Experts of a small language model.
Size: 10 layers, width 192, vocabulary 32768, 38.7M parameters.
Below are experts of layer 6 (counted from 0) of a mixture-of-experts language model. Rows are named router (the router's row for the expert), gate (a neuron's input weights, with its number), up (a neuron's input weights, with its number), down (a neuron's output weights, with its number) and show model dimensions 96-191. Each number is 200 + 20 x the weight over its row's rms, rounded and kept within 0 to 999.
Before each expert's rows: a language model's description of what the expert responds to. This comes from a sample of Wikipedia text that the model never trained on.

# expert 27
Quantity words and numbers
router,199,195,195,221,206,218,217,201,180,179,200,216,194,195,213,200,154,172,191,177,217,188,191,206,203,186,231,211,162,171,218,165,213,165,248,182,201,237,195,208,229,224,213,234,184,206,210,210,212,193,221,194,193,183,212,216,199,225,199,211,186,148,199,222,192,217,206,218,167,205,201,172,218,215,165,206,189,200,211,195,192,219,152,214,218,209,222,217,214,201,211,189,186,181,214,216
gate0,195,189,191,233,200,215,206,195,187,212,175,184,212,192,179,196,195,181,228,194,191,227,157,223,201,193,213,215,197,161,227,180,228,180,185,202,213,174,223,190,216,207,221,214,205,177,194,223,204,167,190,180,190,190,204,213,164,200,211,210,184,209,215,216,219,194,208,222,232,189,160,191,198,240,207,201,204,207,192,196,233,218,197,204,216,162,196,219,215,221,189,186,188,214,195,201
up0,173,180,178,187,198,153,148,183,178,216,208,224,228,229,197,167,199,204,194,181,170,182,223,220,192,184,172,218,202,191,177,201,201,238,204,201,179,175,203,206,179,193,196,194,234,226,237,194,187,200,209,212,150,213,193,213,211,238,200,165,199,193,221,154,179,218,232,206,167,211,182,238,190,157,215,197,212,188,179,172,173,176,214,212,167,202,195,150,163,180,220,171,178,193,212,183
down0,185,230,184,217,209,193,183,210,212,188,206,177,208,213,207,156,211,173,168,228,211,184,210,183,197,220,200,188,204,192,212,185,229,179,208,174,206,179,214,221,199,197,219,194,216,181,177,161,183,196,188,218,203,204,165,198,206,225,192,205,205,180,182,195,186,194,216,238,165,210,170,185,175,160,236,221,203,215,175,210,212,187,237,195,182,191,194,209,158,211,164,196,179,147,165,205
gate1,224,218,211,202,174,148,211,241,211,197,155,183,191,170,210,195,200,222,222,212,228,232,186,216,190,227,178,208,225,213,168,216,186,187,186,191,234,206,178,191,203,182,189,218,201,252,204,212,211,214,180,178,180,224,201,185,226,189,225,205,180,222,183,196,214,208,160,199,190,194,216,205,182,226,188,189,196,193,175,248,200,160,204,190,196,218,173,251,187,215,201,168,182,163,198,231
up1,157,213,188,192,179,211,225,206,194,187,227,192,191,183,214,215,193,201,201,224,205,192,193,212,160,164,201,202,174,177,210,234,184,201,244,187,205,218,207,206,189,201,193,212,217,207,200,217,205,216,181,192,195,198,195,229,187,231,230,214,186,177,186,185,201,200,233,231,197,217,151,225,174,195,193,200,206,211,190,187,189,215,205,200,225,167,173,243,232,194,208,203,198,207,198,199
down1,179,214,206,225,165,219,212,217,209,148,189,183,186,185,203,227,189,197,207,186,211,190,184,204,217,256,192,228,200,194,176,179,185,161,214,189,242,197,223,196,204,167,206,191,212,210,164,185,198,235,223,188,216,194,178,172,208,194,205,194,219,213,203,192,198,195,197,177,183,212,169,198,178,170,205,195,210,201,208,188,175,190,208,195,221,205,204,179,211,205,179,184,246,182,177,194
gate2,248,205,206,190,199,214,189,228,237,212,211,176,237,166,229,185,212,193,217,198,202,220,191,214,178,194,173,195,208,208,221,184,184,189,177,213,173,216,180,216,236,226,203,204,186,176,209,205,184,203,200,195,223,201,208,206,206,196,184,231,198,218,177,173,165,206,215,180,203,218,214,192,202,210,191,205,212,197,175,203,217,198,198,236,229,179,203,212,187,227,222,195,195,216,225,223
up2,197,183,185,234,196,204,215,196,185,203,195,218,182,183,161,184,229,178,208,195,212,187,210,186,200,186,220,175,219,184,191,206,233,169,195,190,187,193,227,205,212,132,194,173,243,216,184,207,197,183,174,209,226,200,216,195,201,174,189,200,249,223,229,215,191,199,214,157,190,185,170,213,198,207,194,207,205,222,203,192,195,200,217,191,181,220,168,182,216,190,197,239,216,215,167,166
down2,195,206,242,210,220,178,202,188,205,190,202,221,215,235,177,195,221,209,212,209,224,208,206,199,207,185,226,180,186,172,203,228,208,201,206,184,240,190,208,199,209,209,172,194,186,229,207,221,217,213,213,236,246,180,239,166,193,207,223,218,193,170,204,201,184,198,218,226,182,183,186,242,228,221,206,216,162,241,203,226,184,202,225,199,202,183,140,203,224,193,187,213,221,177,212,205
gate3,230,183,176,168,182,206,162,201,236,167,206,219,222,214,198,194,205,203,207,157,213,180,225,204,179,174,209,190,215,179,198,204,220,197,208,202,225,240,176,210,202,195,228,206,159,190,180,177,227,192,189,217,208,196,193,224,177,199,216,209,199,183,195,209,194,216,189,202,202,206,216,144,220,166,198,189,210,211,174,208,203,217,201,194,204,191,191,178,231,169,203,205,199,188,185,183
up3,190,229,170,212,192,169,213,204,209,198,155,216,188,186,214,203,165,167,231,198,189,202,186,189,194,188,227,190,235,198,198,216,197,238,204,186,223,217,174,200,204,197,190,204,192,194,197,184,223,206,195,210,199,194,190,215,184,228,215,184,195,195,183,221,241,192,217,208,201,200,206,202,213,195,249,190,211,203,186,231,186,211,200,199,192,225,188,202,198,166,165,216,226,199,203,192
down3,171,181,204,202,182,195,191,204,208,199,173,199,233,185,195,179,228,200,176,197,192,213,244,219,198,229,149,237,219,185,178,235,171,124,168,227,233,179,183,217,174,203,155,211,193,182,152,170,216,181,201,217,187,222,215,200,175,211,201,202,177,192,210,200,207,224,199,179,150,222,216,238,193,196,252,199,211,194,198,174,207,179,175,152,210,182,180,218,196,223,180,218,193,200,190,171
gate4,186,221,243,177,166,197,179,153,186,204,198,210,213,215,195,193,197,196,191,215,196,185,220,200,208,193,182,222,206,187,211,206,201,192,203,218,178,177,171,205,211,246,201,203,180,198,189,208,208,216,202,181,199,196,223,211,212,236,200,224,224,164,198,201,232,196,190,211,152,213,261,184,194,205,167,193,201,183,164,198,162,186,182,141,180,242,205,214,219,248,187,217,152,170,152,215
up4,198,207,210,205,195,192,246,192,222,224,218,194,220,208,219,212,188,207,189,195,230,224,160,211,194,254,190,179,177,167,205,180,179,189,188,210,226,177,232,192,190,219,208,186,241,178,161,206,183,185,189,199,207,216,186,151,200,188,190,200,177,200,186,203,188,167,176,176,206,206,205,201,217,209,202,236,191,220,212,192,202,246,216,208,243,201,225,192,205,198,228,222,229,162,170,191
down4,175,183,178,188,173,204,193,191,195,174,197,220,187,181,225,218,232,167,228,195,193,169,176,186,209,177,191,229,212,200,181,199,173,204,221,171,193,217,175,197,221,214,168,215,185,207,196,234,194,179,210,194,141,210,176,197,176,214,179,183,201,217,189,184,216,203,207,235,199,218,206,183,206,165,209,182,207,209,223,243,183,192,185,218,223,197,213,254,208,204,191,225,215,186,210,225
gate5,221,168,217,194,206,185,177,215,188,210,209,210,228,221,193,195,168,177,229,216,206,158,194,190,205,211,199,219,224,195,224,227,194,206,200,216,203,195,199,185,217,197,200,217,193,197,156,201,171,195,191,233,176,191,225,177,219,235,212,223,194,196,219,211,184,231,208,205,200,210,196,192,211,192,172,165,245,237,207,240,195,160,210,191,182,180,239,219,160,201,204,175,193,166,198,237
up5,170,193,188,189,224,186,190,214,194,167,225,212,201,209,205,204,189,213,193,210,207,186,188,184,178,199,227,193,185,165,210,249,204,197,190,164,215,204,197,215,214,240,192,223,244,241,196,203,195,194,220,193,189,208,208,206,222,203,208,182,165,189,196,200,234,200,231,205,177,214,190,205,229,175,236,178,195,211,182,207,195,200,217,199,180,209,178,185,198,219,216,202,190,176,181,231
down5,206,229,220,198,182,211,207,179,174,197,210,195,170,208,221,205,170,196,219,170,207,185,195,219,170,213,201,179,218,162,192,200,181,152,190,186,206,222,210,204,220,163,185,169,207,205,220,225,205,187,240,212,221,189,258,176,233,207,229,188,199,180,201,167,199,211,194,200,186,190,203,235,204,208,182,162,197,213,183,220,184,167,216,165,206,205,206,183,213,182,213,181,204,188,199,195
gate6,217,225,191,231,224,216,204,155,191,201,193,202,174,214,193,242,191,204,173,250,225,212,217,178,184,207,238,229,167,167,196,204,209,196,225,186,199,182,193,209,209,176,226,207,209,215,215,203,218,179,208,201,179,218,186,198,216,226,215,166,191,178,171,192,204,230,204,225,198,212,195,193,189,162,204,210,181,186,209,190,184,243,186,196,182,213,188,205,222,209,216,191,185,226,220,199
up6,203,202,185,233,188,232,214,253,172,156,168,179,189,160,171,169,202,216,157,211,217,217,196,186,166,189,235,208,217,180,188,245,199,173,212,168,198,172,236,204,192,208,235,215,204,223,198,190,192,192,194,211,187,234,207,203,171,236,193,184,184,210,184,161,155,206,220,226,203,197,216,224,187,191,218,187,201,198,191,197,200,191,205,181,173,189,204,217,222,192,182,207,199,212,165,215
down6,216,231,178,198,196,189,189,182,179,230,170,203,208,170,192,215,187,204,200,238,192,225,212,195,202,198,195,196,211,205,194,190,201,250,205,206,216,202,178,250,191,183,192,185,218,199,237,213,192,183,229,192,191,207,191,204,230,160,223,208,211,200,170,223,218,171,207,206,239,226,218,220,196,180,173,181,182,213,225,216,219,229,182,218,222,180,250,202,174,248,181,193,190,182,190,191

# expert 17
Passive participles, table rules
router,218,192,219,212,201,223,201,210,201,178,178,201,177,160,216,204,216,186,236,187,214,220,212,205,201,219,207,200,162,186,188,183,204,144,206,212,209,203,217,185,197,221,175,191,184,225,216,203,214,179,208,216,173,188,214,180,198,183,169,192,194,183,214,180,204,210,178,165,191,232,193,213,192,207,191,244,201,205,162,202,200,182,193,202,204,204,192,217,172,186,223,211,184,191,213,207
gate2,193,178,203,198,189,188,239,211,180,214,194,222,223,160,225,205,171,149,220,178,184,220,194,183,163,198,214,205,192,202,147,198,257,178,202,205,180,208,230,198,225,220,210,164,188,210,226,176,209,194,181,215,185,207,196,164,225,221,171,181,217,192,199,175,196,249,207,182,223,200,192,196,212,211,214,194,235,205,199,187,199,188,148,187,224,228,203,182,184,180,214,213,208,206,202,205
up2,182,214,188,198,223,192,210,190,207,191,212,173,200,197,196,187,200,208,193,185,190,199,210,223,229,194,189,197,181,221,229,229,177,231,230,215,197,178,206,207,184,198,171,224,229,179,186,190,206,191,189,177,213,203,185,209,156,164,224,226,173,200,187,248,180,180,160,186,174,231,220,160,221,193,175,209,212,225,202,199,237,214,232,200,157,158,222,209,194,197,161,184,194,186,189,191
down2,189,192,191,237,229,165,206,162,212,193,187,185,179,183,176,199,193,215,221,207,191,170,207,179,223,243,196,183,164,195,213,174,229,221,209,228,202,173,209,196,189,196,206,217,236,204,226,193,205,184,200,215,156,201,204,174,177,212,224,187,190,217,244,201,166,219,218,194,191,197,193,213,220,155,198,178,219,217,170,207,207,201,209,179,210,177,211,229,193,225,241,181,176,179,207,212
gate3,177,225,225,209,193,196,213,205,199,225,199,195,198,198,198,204,174,144,212,172,217,199,203,182,175,188,234,175,205,174,195,167,203,224,206,206,206,206,193,221,205,217,191,203,210,209,200,188,172,204,217,188,213,237,203,182,215,183,196,202,211,202,185,213,205,209,181,203,229,214,203,166,207,211,195,190,185,193,205,224,213,216,204,247,243,209,242,212,203,226,210,200,179,178,214,192
up3,209,168,226,169,199,219,204,189,222,178,203,202,202,180,225,202,206,205,209,199,193,222,197,214,171,218,199,182,206,207,164,209,214,175,195,192,180,187,154,177,191,215,201,192,201,150,205,199,215,178,225,233,186,192,202,201,194,227,191,200,181,207,208,207,211,214,204,205,172,214,176,205,212,215,251,206,214,172,192,204,228,224,209,205,187,204,188,220,179,186,202,215,203,208,221,165
down3,214,189,214,203,177,202,194,197,197,167,183,176,174,161,189,185,181,217,198,209,187,216,202,203,177,240,182,244,180,207,184,218,210,178,195,213,216,210,203,186,188,227,192,171,190,227,193,197,218,227,216,206,173,202,200,163,225,201,190,229,177,199,197,207,199,209,210,186,188,196,184,133,194,193,183,188,207,195,197,208,233,200,172,178,209,199,204,184,194,200,217,201,226,202,227,179
gate4,177,218,224,205,190,184,174,167,243,127,198,204,202,221,174,179,177,179,214,212,192,189,216,175,178,192,190,217,207,198,188,158,179,166,210,209,194,189,181,222,199,212,187,175,211,204,210,203,213,197,210,200,136,210,190,208,209,212,204,203,200,222,205,203,219,230,210,210,196,177,200,220,238,194,168,220,221,206,167,219,220,185,187,178,198,208,172,177,187,247,161,199,180,227,187,204
up4,181,203,207,214,214,195,204,173,203,194,211,149,224,206,202,177,201,189,206,219,171,184,181,185,199,240,211,255,213,207,207,182,152,167,189,208,174,217,223,214,202,176,212,203,196,222,197,209,224,188,182,185,184,210,199,193,219,231,170,214,189,222,194,190,215,187,186,190,204,212,175,225,197,199,186,215,185,174,198,212,206,190,205,171,215,209,202,186,197,194,200,154,212,189,171,211
down4,179,245,194,182,196,203,166,184,224,247,249,180,207,201,217,195,195,190,208,188,199,226,166,175,228,173,175,211,207,246,198,196,205,218,156,184,176,181,181,209,190,194,200,161,189,199,177,199,188,192,216,165,217,232,185,218,226,204,167,196,223,224,227,231,226,192,179,166,234,213,197,194,202,222,204,233,190,185,217,227,183,204,202,186,178,196,211,179,154,198,198,227,187,220,200,204
gate5,227,214,194,213,182,173,216,215,217,215,173,193,226,204,213,191,161,195,153,161,207,230,207,207,225,198,191,192,244,202,222,226,188,256,239,182,195,198,173,215,219,172,218,178,214,181,195,186,224,213,138,181,214,197,181,230,241,165,215,239,178,206,175,219,217,196,185,219,181,173,223,194,175,220,202,178,200,203,216,202,184,200,211,216,198,202,221,216,227,218,213,174,194,192,204,191
up5,191,228,206,175,217,207,190,226,155,217,190,183,188,190,228,214,212,196,213,184,231,193,186,205,160,174,220,184,198,205,155,187,181,202,232,184,180,184,188,202,202,178,216,215,197,197,173,172,210,199,209,215,215,206,177,192,199,196,215,173,227,171,198,183,191,179,209,190,214,225,184,218,237,190,171,179,176,172,176,186,183,228,208,187,213,214,179,187,219,194,180,190,200,203,184,186
down5,209,209,168,169,221,179,188,178,233,224,184,197,216,214,196,182,165,230,153,195,187,173,182,163,221,200,223,205,199,193,205,170,206,204,184,187,207,189,244,210,193,202,192,204,218,199,180,202,177,169,195,187,205,200,214,193,215,219,222,211,180,216,219,233,222,200,215,248,248,206,202,155,198,224,177,213,208,207,217,221,172,223,167,189,177,207,201,204,201,204,226,173,188,213,192,214
gate6,209,184,207,172,201,188,224,202,197,196,182,214,208,223,185,190,217,221,182,200,179,222,195,213,214,228,192,204,216,207,188,203,203,186,201,208,210,211,207,162,170,219,204,210,201,186,214,233,220,178,218,226,212,220,220,186,201,225,140,229,238,144,191,231,191,177,164,196,221,177,244,187,177,207,235,211,182,193,193,180,180,213,214,165,189,264,217,177,180,201,213,181,212,194,147,179
up6,182,187,201,166,183,239,168,171,185,199,149,195,217,221,214,224,195,202,201,195,206,195,223,250,207,241,193,199,226,223,166,205,180,163,229,198,168,206,196,186,182,232,152,203,165,216,216,207,209,181,210,225,192,223,239,189,191,200,197,185,216,189,189,196,207,209,174,190,226,226,239,203,234,198,221,170,209,220,202,182,179,167,218,194,218,240,219,185,205,198,201,182,191,175,206,210
down6,240,239,191,175,198,212,198,200,196,226,204,207,207,247,181,215,171,198,226,221,227,152,171,200,202,223,174,184,199,209,204,183,213,204,211,196,216,238,174,205,173,204,188,209,207,209,201,222,223,175,195,193,201,223,214,211,208,178,200,155,216,199,177,193,240,193,187,221,212,195,238,183,187,193,217,185,179,166,207,223,212,175,219,232,236,162,199,184,219,200,186,195,193,206,223,208
gate7,200,169,219,207,188,230,195,198,205,184,169,162,224,232,192,188,189,178,223,191,201,171,180,213,183,219,198,236,193,208,171,186,176,174,163,208,177,188,189,229,198,189,202,187,194,181,205,237,230,195,206,173,162,201,193,220,208,197,192,213,202,214,199,227,196,173,168,182,220,184,196,221,216,204,207,218,224,213,172,219,206,221,207,186,154,211,195,225,217,195,220,212,163,173,189,206
up7,189,184,192,190,232,209,201,196,218,208,161,181,182,197,205,182,197,213,219,158,227,187,206,189,184,216,213,206,188,186,175,223,166,179,194,232,239,180,193,188,210,186,220,191,230,199,201,229,193,205,198,195,225,228,204,153,225,179,178,224,215,211,168,183,192,193,187,212,217,212,202,192,214,183,230,238,162,184,212,203,208,206,195,183,194,242,175,206,219,203,200,195,209,176,166,173
down7,178,186,169,188,201,250,226,200,215,185,196,181,222,207,215,237,173,209,204,172,200,185,128,209,165,200,226,209,215,166,234,193,194,197,216,195,196,205,197,195,131,214,223,226,193,164,176,238,193,219,181,194,219,194,202,200,221,179,207,199,210,207,227,195,222,189,217,212,194,204,201,172,187,200,208,210,160,197,208,205,203,227,191,179,252,200,197,203,223,182,222,192,188,227,198,158
gate8,200,204,175,186,186,180,190,200,183,205,203,201,208,205,184,172,189,172,219,211,156,215,207,239,201,182,179,220,211,199,211,254,188,232,157,212,202,177,205,203,172,186,188,189,223,187,208,214,179,197,212,207,225,205,192,188,219,230,209,188,187,171,207,180,178,224,174,223,208,230,189,238,198,186,188,183,214,178,187,183,204,235,199,211,187,227,202,173,228,238,216,194,226,222,171,216
up8,201,210,235,205,222,168,219,176,215,198,208,195,202,187,204,239,193,240,204,225,214,199,207,203,176,205,195,188,212,208,218,198,197,207,194,207,239,209,205,195,187,239,196,196,165,179,208,234,254,216,254,227,195,174,217,192,202,182,206,168,163,185,221,190,192,205,180,226,213,175,207,191,187,198,229,197,187,188,184,234,201,188,194,176,221,195,228,181,172,220,207,193,202,189,232,174
down8,200,197,196,193,187,190,184,179,205,201,216,182,198,215,226,239,212,189,203,217,175,208,212,232,224,185,207,212,189,198,204,197,193,202,227,186,161,188,213,209,172,150,231,194,193,206,208,178,190,206,219,199,208,206,163,199,219,195,181,215,212,198,178,246,205,200,218,241,199,197,225,237,200,190,229,200,199,209,220,196,183,229,210,211,127,219,203,220,224,223,195,237,171,212,201,202

# expert 4
Verbs after subject
router,225,245,199,179,212,200,233,182,198,211,179,199,202,222,193,200,175,177,206,198,215,213,211,180,203,213,211,180,185,205,172,155,222,159,212,194,190,249,201,198,228,193,179,198,249,219,178,205,205,169,188,184,200,233,189,204,192,192,181,223,171,212,196,199,216,217,192,185,191,194,206,160,204,208,209,206,168,184,161,237,186,188,189,181,208,229,206,212,185,185,225,172,183,196,177,240
gate0,223,172,223,189,192,249,189,204,221,176,214,211,248,211,191,177,167,182,226,190,194,195,231,190,195,221,186,205,224,187,152,180,222,165,179,222,184,206,223,226,228,197,190,223,199,202,192,188,222,186,189,195,218,204,170,209,216,222,223,195,226,237,259,219,202,191,203,177,183,184,202,202,190,226,203,209,203,236,215,197,198,226,212,201,194,202,176,194,181,182,191,171,197,185,170,207
up0,188,172,193,197,202,225,179,172,198,198,211,202,186,171,220,187,225,220,214,183,228,197,218,208,211,156,201,195,177,199,174,177,174,212,218,182,193,181,195,185,168,185,191,177,203,198,208,185,177,155,219,212,167,182,207,160,206,181,169,186,179,195,181,205,131,205,173,206,195,182,171,218,227,196,177,226,198,191,175,165,225,167,171,218,210,195,208,199,201,212,163,235,225,193,212,172
down0,220,215,208,205,194,189,218,211,181,189,199,205,207,192,196,211,187,197,199,201,171,210,224,196,174,214,179,167,190,224,196,195,206,180,214,237,204,217,221,216,229,217,185,200,222,209,185,214,191,204,212,192,210,184,187,197,226,231,163,212,209,215,221,230,192,204,208,189,175,164,213,213,187,202,217,212,209,228,186,208,217,205,184,199,193,212,211,187,175,158,208,190,209,194,182,205
gate1,172,228,172,228,177,229,188,229,202,199,166,216,220,179,171,195,215,190,169,191,204,209,254,221,187,206,206,187,198,173,175,195,198,150,213,204,220,219,194,206,203,227,198,228,241,209,202,203,199,205,217,208,217,205,188,181,189,201,215,216,218,223,213,234,241,169,197,195,195,205,186,220,182,216,212,215,200,187,207,210,209,222,207,220,237,194,221,216,193,205,197,169,198,220,216,222
up1,214,219,179,232,172,196,201,193,183,215,183,191,220,180,182,176,181,203,149,210,215,203,255,185,220,214,209,179,199,190,194,202,212,205,206,233,180,203,207,217,226,198,192,218,256,199,225,227,179,196,222,193,231,247,182,196,225,191,187,222,213,199,179,205,238,181,204,189,213,208,221,223,186,220,225,210,195,190,196,224,200,206,229,228,214,235,212,204,191,176,218,178,189,222,177,219
down1,204,260,196,211,227,201,191,202,204,192,202,187,196,188,229,189,241,177,160,225,221,203,182,210,203,197,219,215,208,222,205,204,176,191,214,188,214,172,203,211,196,220,231,194,194,177,239,217,214,208,225,213,254,233,236,168,202,224,184,170,204,222,208,220,176,188,222,164,197,174,191,248,228,211,189,197,228,224,196,196,158,172,196,197,232,201,198,197,199,184,179,173,204,183,205,207
gate2,239,165,197,185,193,216,210,174,166,192,232,207,200,234,213,194,184,249,211,233,163,176,215,188,194,203,185,220,199,177,186,185,196,168,185,208,187,208,222,207,229,228,183,225,217,218,156,202,233,174,176,185,203,204,180,228,197,205,150,215,237,177,236,186,189,221,193,185,175,196,179,182,183,186,210,211,201,198,198,227,199,185,212,209,183,239,190,215,180,193,231,169,189,176,184,197
up2,190,220,186,189,213,174,210,202,239,201,200,191,177,209,218,221,157,227,202,208,204,175,189,205,205,194,178,212,200,205,194,189,210,183,207,196,201,198,189,183,192,224,193,253,217,229,161,168,211,209,179,216,228,211,180,221,197,176,193,211,193,212,197,224,192,201,196,170,190,216,202,188,207,196,171,184,181,209,203,207,194,208,209,140,209,205,184,206,234,229,205,182,192,175,202,186
down2,201,215,211,195,179,212,174,209,170,203,210,173,192,225,220,216,149,224,195,175,203,177,203,183,223,214,207,231,193,204,207,178,202,208,198,193,195,241,170,214,215,217,194,236,189,205,208,217,176,222,179,166,203,222,202,196,192,183,203,183,178,180,185,165,191,217,219,196,236,182,221,183,229,195,171,186,212,174,171,200,193,211,218,197,185,199,199,222,207,219,205,188,224,215,195,187
gate3,193,215,202,190,209,192,170,224,188,184,239,220,231,196,185,229,186,205,178,194,221,203,191,217,181,207,184,203,210,185,215,202,231,178,196,241,200,202,197,230,192,222,229,192,202,201,202,241,208,212,205,181,158,206,196,209,235,199,179,216,195,180,173,170,205,213,211,189,206,203,198,214,200,218,205,179,181,220,184,203,192,166,206,222,200,188,198,212,159,198,201,219,180,159,202,221
up3,186,210,196,170,220,199,216,204,214,208,220,207,224,195,223,174,260,196,204,216,198,213,200,203,203,176,204,213,174,218,166,223,178,218,193,233,181,177,221,200,211,179,196,211,230,157,201,194,183,177,216,194,218,203,183,198,215,197,179,190,204,219,227,185,214,181,218,220,196,170,222,223,193,210,190,194,159,162,216,218,216,232,217,227,185,203,197,213,231,197,205,196,195,216,175,158
down3,221,179,201,240,211,185,176,191,172,192,166,224,204,207,167,191,241,161,201,182,199,209,209,225,183,216,198,174,189,202,181,235,215,214,212,197,255,197,222,176,220,213,178,225,170,215,200,212,215,206,164,192,155,180,200,178,191,204,182,243,209,197,194,223,213,205,184,212,174,203,190,219,182,202,242,170,201,217,215,194,190,219,190,245,173,193,199,171,217,178,211,222,210,198,202,202
gate4,208,205,212,183,160,215,211,250,199,207,218,224,188,209,174,201,224,204,189,188,207,190,200,215,208,202,180,213,203,206,207,247,178,204,179,169,187,196,188,210,242,204,191,221,199,182,230,208,189,180,205,206,202,215,213,181,175,221,200,194,159,198,195,195,165,197,212,257,225,167,173,207,189,220,194,240,198,196,211,189,218,194,216,180,207,212,151,244,193,196,193,198,158,200,194,171
up4,189,224,182,197,219,226,204,160,207,206,195,174,219,243,234,190,170,225,205,204,207,210,203,179,205,184,199,193,184,157,229,175,216,196,200,214,165,184,192,198,180,196,165,205,191,204,186,226,199,214,199,207,181,187,153,228,183,211,185,220,221,191,168,192,221,201,184,178,189,200,212,204,215,195,182,193,197,204,214,198,198,179,166,206,216,184,167,179,229,212,202,207,214,190,208,231
down4,213,187,199,168,201,203,231,183,156,192,197,198,215,220,217,222,214,190,239,187,197,194,210,223,217,181,212,200,191,191,169,202,231,249,241,188,165,192,169,233,206,199,215,211,206,169,195,230,218,173,179,206,204,185,188,201,235,215,196,215,160,167,215,185,189,180,214,186,216,192,214,210,249,233,223,207,222,185,193,230,198,193,153,208,222,208,209,191,236,226,182,185,207,202,185,196
gate5,202,244,193,193,257,199,220,223,199,163,140,211,183,180,229,215,194,182,234,196,194,206,229,198,162,180,219,185,166,197,201,163,212,188,251,192,193,175,194,175,205,231,216,201,192,186,189,178,220,189,171,206,201,197,226,200,235,188,209,190,199,204,241,211,220,216,216,201,177,200,177,207,225,182,198,201,207,200,206,197,193,190,179,185,180,165,201,199,215,209,185,215,206,187,206,170
up5,212,242,189,206,205,222,216,210,204,168,150,175,186,176,223,222,170,174,219,194,236,224,234,184,176,215,191,185,188,216,212,191,227,208,249,218,221,188,161,154,192,215,206,201,171,203,187,177,191,207,150,221,191,224,224,212,187,184,193,198,184,197,200,230,209,223,161,189,183,216,172,214,237,203,206,166,170,210,205,184,191,188,177,160,183,190,194,204,240,205,181,195,201,200,214,217
down5,204,166,211,208,188,242,167,203,183,154,164,212,211,209,176,187,242,193,226,218,215,220,208,204,199,214,198,208,201,181,204,209,205,196,176,172,224,207,195,179,189,186,211,219,198,206,221,189,202,211,203,155,174,212,229,193,204,197,213,198,203,227,203,247,220,194,204,189,165,170,184,223,199,188,212,203,203,215,218,192,203,172,223,193,194,174,216,173,161,190,226,210,220,194,230,187
gate6,186,227,241,232,194,206,211,222,172,197,180,202,201,202,230,194,167,176,228,195,224,206,151,189,186,209,198,198,166,211,155,198,212,204,222,213,194,210,193,224,191,189,161,175,217,201,194,209,208,230,168,199,178,206,174,191,212,189,225,190,178,212,220,198,195,181,203,173,189,200,200,179,205,188,219,198,189,190,215,217,194,196,210,191,249,207,202,204,242,185,196,199,212,204,186,217
up6,208,183,187,197,212,234,188,201,232,195,202,187,188,207,224,183,177,205,149,204,191,184,220,194,200,194,197,201,217,188,244,172,169,187,195,180,205,209,202,196,198,203,247,215,169,181,227,203,233,221,215,194,198,217,233,212,198,180,192,211,219,210,215,222,169,200,191,182,209,210,178,192,187,158,181,219,225,218,194,218,215,222,195,228,209,205,190,201,211,164,221,181,187,184,185,154
down6,167,219,177,188,208,211,210,245,160,174,238,211,207,163,178,219,201,195,191,205,191,216,201,204,179,188,159,172,207,206,179,182,196,177,201,171,199,204,228,212,207,198,234,215,209,207,160,170,178,235,219,177,179,211,225,181,177,217,205,213,207,199,222,221,205,217,229,221,145,204,202,230,178,174,169,215,195,213,198,223,182,210,209,194,179,202,213,230,203,215,207,173,191,173,210,175